{"n_layer": 10, "groups_per_token": 4, "norm_eps": 1e-06, "positions": "rope", "tie_embeddings": false, "init": "normal", "schedule": "wsd", "decay_fraction": 0.426}
Below are experts of layer 4 (counted from 0) of a mixture-of-experts language model. Rows are named router (the router's row for the expert), gate (a neuron's input weights, with its number), up (a neuron's input weights, with its number) and show model dimensions 120-159. Each number is 500 + 40 x the weight over its row's rms, rounded and kept within 0 to 999. Numbers have three digits each.
After each expert's rows: a language model's description of what the expert responds to. This comes from a sample of Wikipedia text that the model never trained on.

# expert 60
router:511458442440487524537552520533458503530478550450467519464463554513530461455541437457532541452554468529552555523483501446
gate0:465506507483491504526521502489496492564552530461471520491475520469503466543503472476520438395546461452553517483496469517
up0:529488437537492510501478507506519495450457460520522507518511480546517520452467539508481581590434545544455450477514520477
gate1:497420500402438497482491499524543509565476499482524503536574581528511477509518425542538503509485507466475533500475515524
up1:484557473556548537515543495477478507480546459552421475453429436465508515527536531473427519495556446481564545482526455416
gate2:482478496445463461464507525540511563527526537479426522476429529491548495434490539409573537438538422456465576485446518441
up2:455497472468522442458516493542514574457530535509458512520472486501561509443507522395511546508537440454442505505514508528
gate3:561485437517522489498443456497479513522520464513505497516500502510564493413500471514515599425466465540468567453448484444
up3:445503540480457516512572567523532498495472554468501501451494508488430494573503525486504424559542536455515444529537527542
gate4:542507502444461505491529501580508452552495500483399464492487525448432494476469489452537516486537438534452563499455415456
up4:556510523432441525448493492568494454552497503460399462468495533479443480465442510459531461479522440486431512499458419454
gate5:491439511420427526514573511517481508467468440438405532568426483530458508491441409492481496479497452525486554529522431439
up5:516445536385448510491565520511482548441467447464441510548432459523445489523431439501471518505470448552486514557545467448
gate6:544499480555510569410544516468483480506493493461479542539477564539537431499436448516447491451512483462518514489512505405
up6:534502504580524552418533499476522497483510493473474505546477508542536444488453464517449477486492490445484511458548491448
gate7:563517452505459521492489506487496467518466449519444492557480522538525492507489443448514451488504499538450532533461458449
up7:412464503434536454461514509466524536508523491464543483417482454508463496491480536519512553527525505438545519507553525507
gate8:466453489443476516508501552546478438474481468483467482437486557418533474488533504586532558488498424441575540571514524490
up8:465541569466463561486574482474512477467525495496570513519438411465525517531464517499484428506486413560513464428551520516
gate9:428506503473507567459507538558435543538507498485523464513522496513568471492492473532534562470555487512477542476502499483
up9:448510477482484550463514530561437529569532494458526471518521487497564465483479459524538580454535511530486515473514486471
gate10:543561454484453545519545510570449509527474527498460503571427450471580485503523571463498444505548453520459457463496442481
up10:590561496522454526503590503528496510515470527482452528559499492510515525462535509399503483515482455531505522500463491502
gate11:575476525438461510503488521500459465528470527524465473557534491468505521470510522452599458500587479473583629524503516550
up11:421510474559548484483510489506543533485534466487545521438472516525490479527499477544409551507405531524413365495493492443
gate12:496474481496500526527469479511479504570516511486476507535472517453569548476469464498458488589549461471518501531439490437
up12:535558514522486507489530501441520464437477482490505493457528485568443467504509539497535532422412535550466519479557515547
gate13:571511445445495512491493547580438461509513512562467562460429539487447470473512490538492518392530474514520508470489401456
up13:584507470515506513463483537593424481490517505510470569437437542478444474486502512532456550380476527513505524497485443471
What it handles: Noun roots and has/had. Noun heads before punctuation or suffixes, like floor, drums, producer, wound-ed, injury, plus the auxiliaries has and had.

# expert 21
router:511424464457496521521528549534473497540447531433458503476481543479516486459529439437574541473520462498538541525483460453
gate0:530482520443591505501441478520519525567453518521457464485521431472495557425524482577574454559532464521446571499497545553
up0:534471520439588505496447476521522521570458516519465468483519430472490555433521482582584452559527478529445564500496552562
gate1:556534491470492519513560539547459529458489523399443530411492530484557540453524520517534516500559573512501564473516450533
up1:472498495521520475488459476462515494530469459581586504549487491522464452511475438489500501471471416485578452519518500475
gate2:523530519502533561476532524426425573484451396469542460513463573521484514557496537483488543433496464543525480581478484467
up2:467475487510469431515462474574569434517550604547454533500547411484512504445504468519518471555511548460481512425529517532
gate3:555476501461505528480511443551489555501576514510502432423518497481487536498509445457553493487494492478486541575495493505
up3:429496473500523496494505524434556499503426471516509578565444502510506517530472579541473514517508516525510465438505522527
gate4:536466567493519525612491508526500471575464544533553450482464495453494492468477460459511543424547483523398527445532481484
up4:548462567499521517604469517544506478584472537534554463489455489449503501477478451473541527418530472517403525443521469499
gate5:465547496550507519478583495539529514495490496435463542492522486474460497510508478554437534518461442476492548551470462491
up5:468524496556505512485587485529533507492487517424470530494516497477465487514509481560429541516464433475496553543475464479
gate6:526481494477474393491501522508471425488401507477482491466470448513515475516486506543517511488501494474515544568575528463
up6:515552501487465564527495543503528471481508556486496465420466516480497449495557432448439411497526441474510477471457527473
gate7:500467495526495519487501449465548484511560527430519499422559544515530419510510418559563530493548418486562443564482473440
up7:497470529508486469501499502486496470426513442562516533511545470505437511521548397422479521547491523523531495450500516506
gate8:496457435469501477562482471454437493540566527499484500489468562546561456531487447465513521523514479557537531574415406575
up8:491461438468474480487431511489458538496549549518424466443464554496520489443435483500509502485496519537539565558461464567
gate9:454493480553440512550546493481530518488494563493479500555434434466509509526493499460471557469434519524441479545537497481
up9:477456483549511448455546419507533535479462518526546502482466500492492563512418510498464537516511526497450482580535468549
gate10:480489474511483530501508502517505380487486502444567487487522500416475512532506479502461526463425539530520569531523486506
up10:483524502465470516484473553507461559506563529576365487459464469522545549478472532495543480524558487502500484505488595475
gate11:481483526514458529531452462550531545454478527486471466486495502520482506506449456484520423505490517515478520516487572570
up11:514517484491495482489578534481474459537526494494524529516542472453522499501525509494473557457470457492527480533513436450
gate12:534558455469544494541491506530468550488507419520440485506555547464455542557449561442461452480530464525482525532535460506
up12:545553448487541469540501492520466530495504433476451499480529527455440526544411555449469465487527466515483523533545464527
gate13:493495516466574535478445536545479505500523490548479500543484455506547484481532505529594479480549476431528546562492582468
up13:519498483522426466519550475439516502511481513457513492455519540505457505516474499450405519523461520575467455436513429521
What it handles: Possessive determiners. Possessive pronouns his, their, its, her and possessive 's, often in sports biographies, as in made his debut or signed his first contract.

# expert 34
router:542443440450487539517548545538475499521466544464458495504462536479533449444522451440540530469551442527546549508445458450
gate0:449441476458494512531599507535505519514480512409590536492379522467527551506505475514553534479465501511549533501455461445
up0:509500485450543508493586521493483506567454509397613525490351497486532542452500478523613541479462509482530553512467483461
gate1:539556493489479536553485540517466518522530520472493525496454524456560465491574413469531524447510500482577555499460471416
up1:503477478507536576467509523533489491527576497485467517407434440494480515458546517512571525480498414522437503546470444538
gate2:474474394463487516451493565505480510521480541490520517458440603497524516451523458553533531473504525493519525534453479458
up2:510466489472485486514495479481495507517513461506515484437505516504541468482538497484492519472470456484486473508525459508
gate3:481461460465551544554469550529531531533496526509535533488446507478537482478524506517564517458585519461493537504471463397
up3:521520502448481487493485446464457434502535552483496499542516552550497547510502501521421446485451597531478471482542513502
gate4:539514530409444535530476493467473445493443537496524532519475496527523546531506441488509487463545510506475573478521490459
up4:488530493415431500527493506463502455482505524477470531553471470521501533502515409445493455472544507509530533468528515396
gate5:453532484529446481546523505529461435566511456471441563510499587479492390494530413404527508454553444567498512509428475442
up5:448520448485479478495525529509483411561548500506483612504520576481523395503524403408534530511522482566483506530430451475
gate6:487547488432464455586529557485464469546475574544454527410418545492508395473458514452526513521534526426492540514469465517
up6:526515532558550544435477473496546521443526465495533507592596475505470592525535439535449496476482464560523477503543521469
gate7:499497588492580477503480533544443500541434549466435492488428508502539459469512530455479572463524519474534508504526538564
up7:476460493478465533506523468479532517473524483450561543507549500473546476500556497506511448497452529524504476474505528571
gate8:464410412456512504495497579485479466572543565502459510451570574504551487504466443474533523458529461482504481500474495499
up8:446450474431495503539498559476503463493533539505487517424585557469495500532486512468498517559506434515492464448501525545
gate9:513584392415508421492434459531513485492510523440497570467455466503516574443524495480499635438537506503541517423560470433
up9:487384496525523497522492527510443510523489435570540437576531517497523484529433498591511426527473492517489477537438461514
gate10:515423435464439508539467523501467538450485555456489479523497502516597558463520491490471517497603535508522496503503555470
up10:478449471471489452533471474441475553569441580436553483544530452546542565528490533504413528479639523528541466552484577462
gate11:554521488510514539498491521534548496505447530556506558434394463496456504478547471456487521557505427465504462569444511479
up11:495535465585515563558494507566508480545457512580533605408406529500462475576565453501453472516514455455473464517453497553
gate12:518482491533447548540514510533476463438512560522473493496522530488556493497523563492498599439567470537475548471502509501
up12:463543497453491443486482477486516530491515471424483494525518455520485495458442445464473391551466497506525486507533520513
gate13:460460475440431546491563528480498489548471490444469543444517504442536479492537534556574536464507474524490504505485468505
up13:501526534595452540455510510530570561479470482510468465450547540501488459478553482534443440477514395466443495515477389436
What it handles: Table and markup symbols. Pipes, slashes, ^{ and _{ markup, percent signs and bullets in tables and coordinates, plus mid-word pieces of long words: "contribu", "Republ".

# expert 39
router:494451424435469520532536532550469466556470567449473502461446533493532445458545428443529549449572460484525548553463444437
gate0:578484489465553497511506517554469416602517508419511523495485531509470424450503396425535474442512496528506508498482531460
up0:504463498543495488559497531527514460509562552492577523517493563484527449476474373444416533461549499471470545490520528514
gate1:498456548497535499460540507498478495517520474474490467539478513501484492519477482469500455397490468494541538522528478429
up1:536537498534463492501482511499535487473500503506485533476530466489503518493550533487458551595515500537469477480476526541
gate2:456450482497531498516554485604474541446450489468487541399435565540530510454500460476575492487511406520460496515351469461
up2:450482452475466486478530453520539473483514456472492521518508541522470488475558479533483502488504417531456524504554443567
gate3:422531479499524475479583510479471515549456485443518511467531501500421513521499505469504472447535427486515522547521539492
up3:563476506523451541513430486530523488534563511549452556501473523426546510533513463482480513575519550512458584437476528541
gate4:565503447453483490536605520496450543541527511472515471494506502507549486490479501452460519440547516480553550470538482501
up4:554501401490513514543583541509458515552519568496495463480497555508532509535505498465467504508593497527519577478531519523
gate5:573454512527428499507536554438537545487490483531477504520458464489465500501457449396449549443526493468519424526505483424
up5:435554467455519481532460509509448463432511486479424535543577483524498490512476460555427493487591492537442517538466464548
gate6:507440512401491466481539559504463497551503523496479514489423452491489457422547433464499491471568428498430533474485488489
up6:522462508387504460510556556512464522532538502483458491485468484503494446388552440472501484451536418500414553459475478496
gate7:506427425460531516502543532521461482540500553499442551394460532511494462501518475446458488475533502515530492514425440509
up7:541548534416431544476501509500500561399515448463519511512508480504478571557489485581536468505491447485535502495604513514
gate8:522484535481555525404480445447436464536496528514466526501523521496512443514550548447587532522503478501506610522492468527
up8:490562465514513514481535498460512512522526421520459523571442476489532466456511553468450480525526515572453511475572504466
gate9:532378516454509526502546527460474478550496589448533486491483497537558574467462504414445536494465474470465508505527511542
up9:518404560435516504467511531477445508535475520433501564456542467513554610444468448491473522508452503476506512539526491558
gate10:458520530487468491487473503561508579488492521518541509504517465494536502502544492474487515438497488539526490473479486508
up10:438543514500482493493467471520542601489514492545548482447468421509489518500524454482465554471496488557530504525471513539
gate11:499560510456498531478479521513502489490481523502502528432413490470527522529511426456586480448535532482515534487461511468
up11:511480573546501521550492513490453459576453493479428525566568509512536499496523582570423463517494512574518575535565539537
gate12:572471490514487482543512505408512409561526453531483441508516574504490454462589523542485512476528471494548474466483451509
up12:543475496506443482597505488464519512488546431441563456477499496505530501463524544627476499497465492457547552573497488490
gate13:502448498480464492482544494563506451484547470511488517492434534438510441493525514476499529454529510478586582500476490431
up13:513486522506450511477529520503532446441514444447530536472435503461489448509477481430497586457519539482563587485466540482
What it handles: Object pronouns in narratives. Pronouns him, her, his in plot retellings, plus names, places and party words like Republican, Democratic, Iowa in tables.

# expert 42
router:518434490463458504572532510530471469518534553494461517471438539496535449451559453455544558475546435578549543549442489426
gate0:435510504534560489497556524491500589493502531460566484572545513448577494516523448510518540483446510441525474482474469389
up0:484507511523517509468468484485482577540543506487496499508498440489496533529498451451507496510561517524488493536477489442
gate1:466537413437468541486523505476482487535541556478485481428518518504523511512570453464544498495560501486516575490479479414
up1:545467496570549471521375525541506467476507528557456492505488472493499539552486497498509480464459475598520457498505461461
gate2:535436448413464441460533499589492534539490557461453555505513487477470487503435464481486491502551438523508569482425442481
up2:520467427441501538532501525546479584505417485493463565546571504454515539519482409458561497535547420554529563523476442475
gate3:530430510424435505510541507534509443542488477471440489501457472485490445545471409453566527502522452506517626532502520512
up3:538532479514566525509516505576491542452507517523475493455509494572548557480544524448537495481511486493472469485494486399
gate4:571477477506483551470548519573548530494476517533483479509555485501517448493499503516474470488511516507472605481488534473
up4:469547498473492549537527467489533466521546447453530494429513528524445571464523555462574523448472552556490485522507504456
gate5:445454432483528429516532525562503478437465559483472504544580521480525527559530511454479525529558489575534583480443458448
up5:473443436502548440460467521514480486439502581487463503528569501471477532579507514476515542501540516565506567461510478442
gate6:533495468457471538483557509518510503468457543478492590433475593485533547469544431440489476456502494534487495518441462445
up6:512509455505454559475487501472482525447498498526459548507517541464564538496537474475484511474489546563450493501391413486
gate7:489479484453452553500467489558485536539467502456488519489470526513491515502479435463509517437452474481552509535486451476
up7:507460447466536557521462536516562550543585500486474560426509519512493517444487531497457441509479399483476448510488499456
gate8:518484465450488490498491546540491496516463522478457539492466569513562508453538568469560472448537490530554544458481462426
up8:539513506466517461470449558528470525477480558484463494501471577525515512492525535461523464500538468569545595446489521456
gate9:487506481459514561473505507530485526562449583514410519512409526438470551471551469462455543463453552518509523557457456507
up9:466480464472550567462515517515487573528446591506442494541366513455502548475519478486502563461457557522509513507457553527
gate10:602429450458477489473538566539455417501438514405437543485467566491519445482526479476458516475506476505570478498547489442
up10:422597501536507512493449415441524550495506462575546496486533518497518529495492484498563471541512494504441532476441471526
gate11:540459545435490477516545523471468507558459516469478464460449545475519485487498494482536521525542503516491545487513416443
up11:514469527425489478536571519460482534526477543455455454461479553467456463488503488489576523501567510510529539485520404447
gate12:499359489469574586505541540553555498462402473476499494496445519478490406488504416456439531418491489491570535540519526463
up12:483435512481499603559525541452593551540439516460474511519499532536510411493438439478436456497496479467538507536551489489
gate13:471444471485437557477464526504504520535469527418484537454406461507476496493520480491493604491498485544578423495476490530
up13:445430440466459559495455523497558492482471534441495535448393451515471527470533497476476570533525481552576417507473522532
What it handles: Word-final endings. Final pieces ending a long technical or foreign word, such as Latin -ia, -um, -ae, -ensis, -ide, -ata, often in biology and chemistry.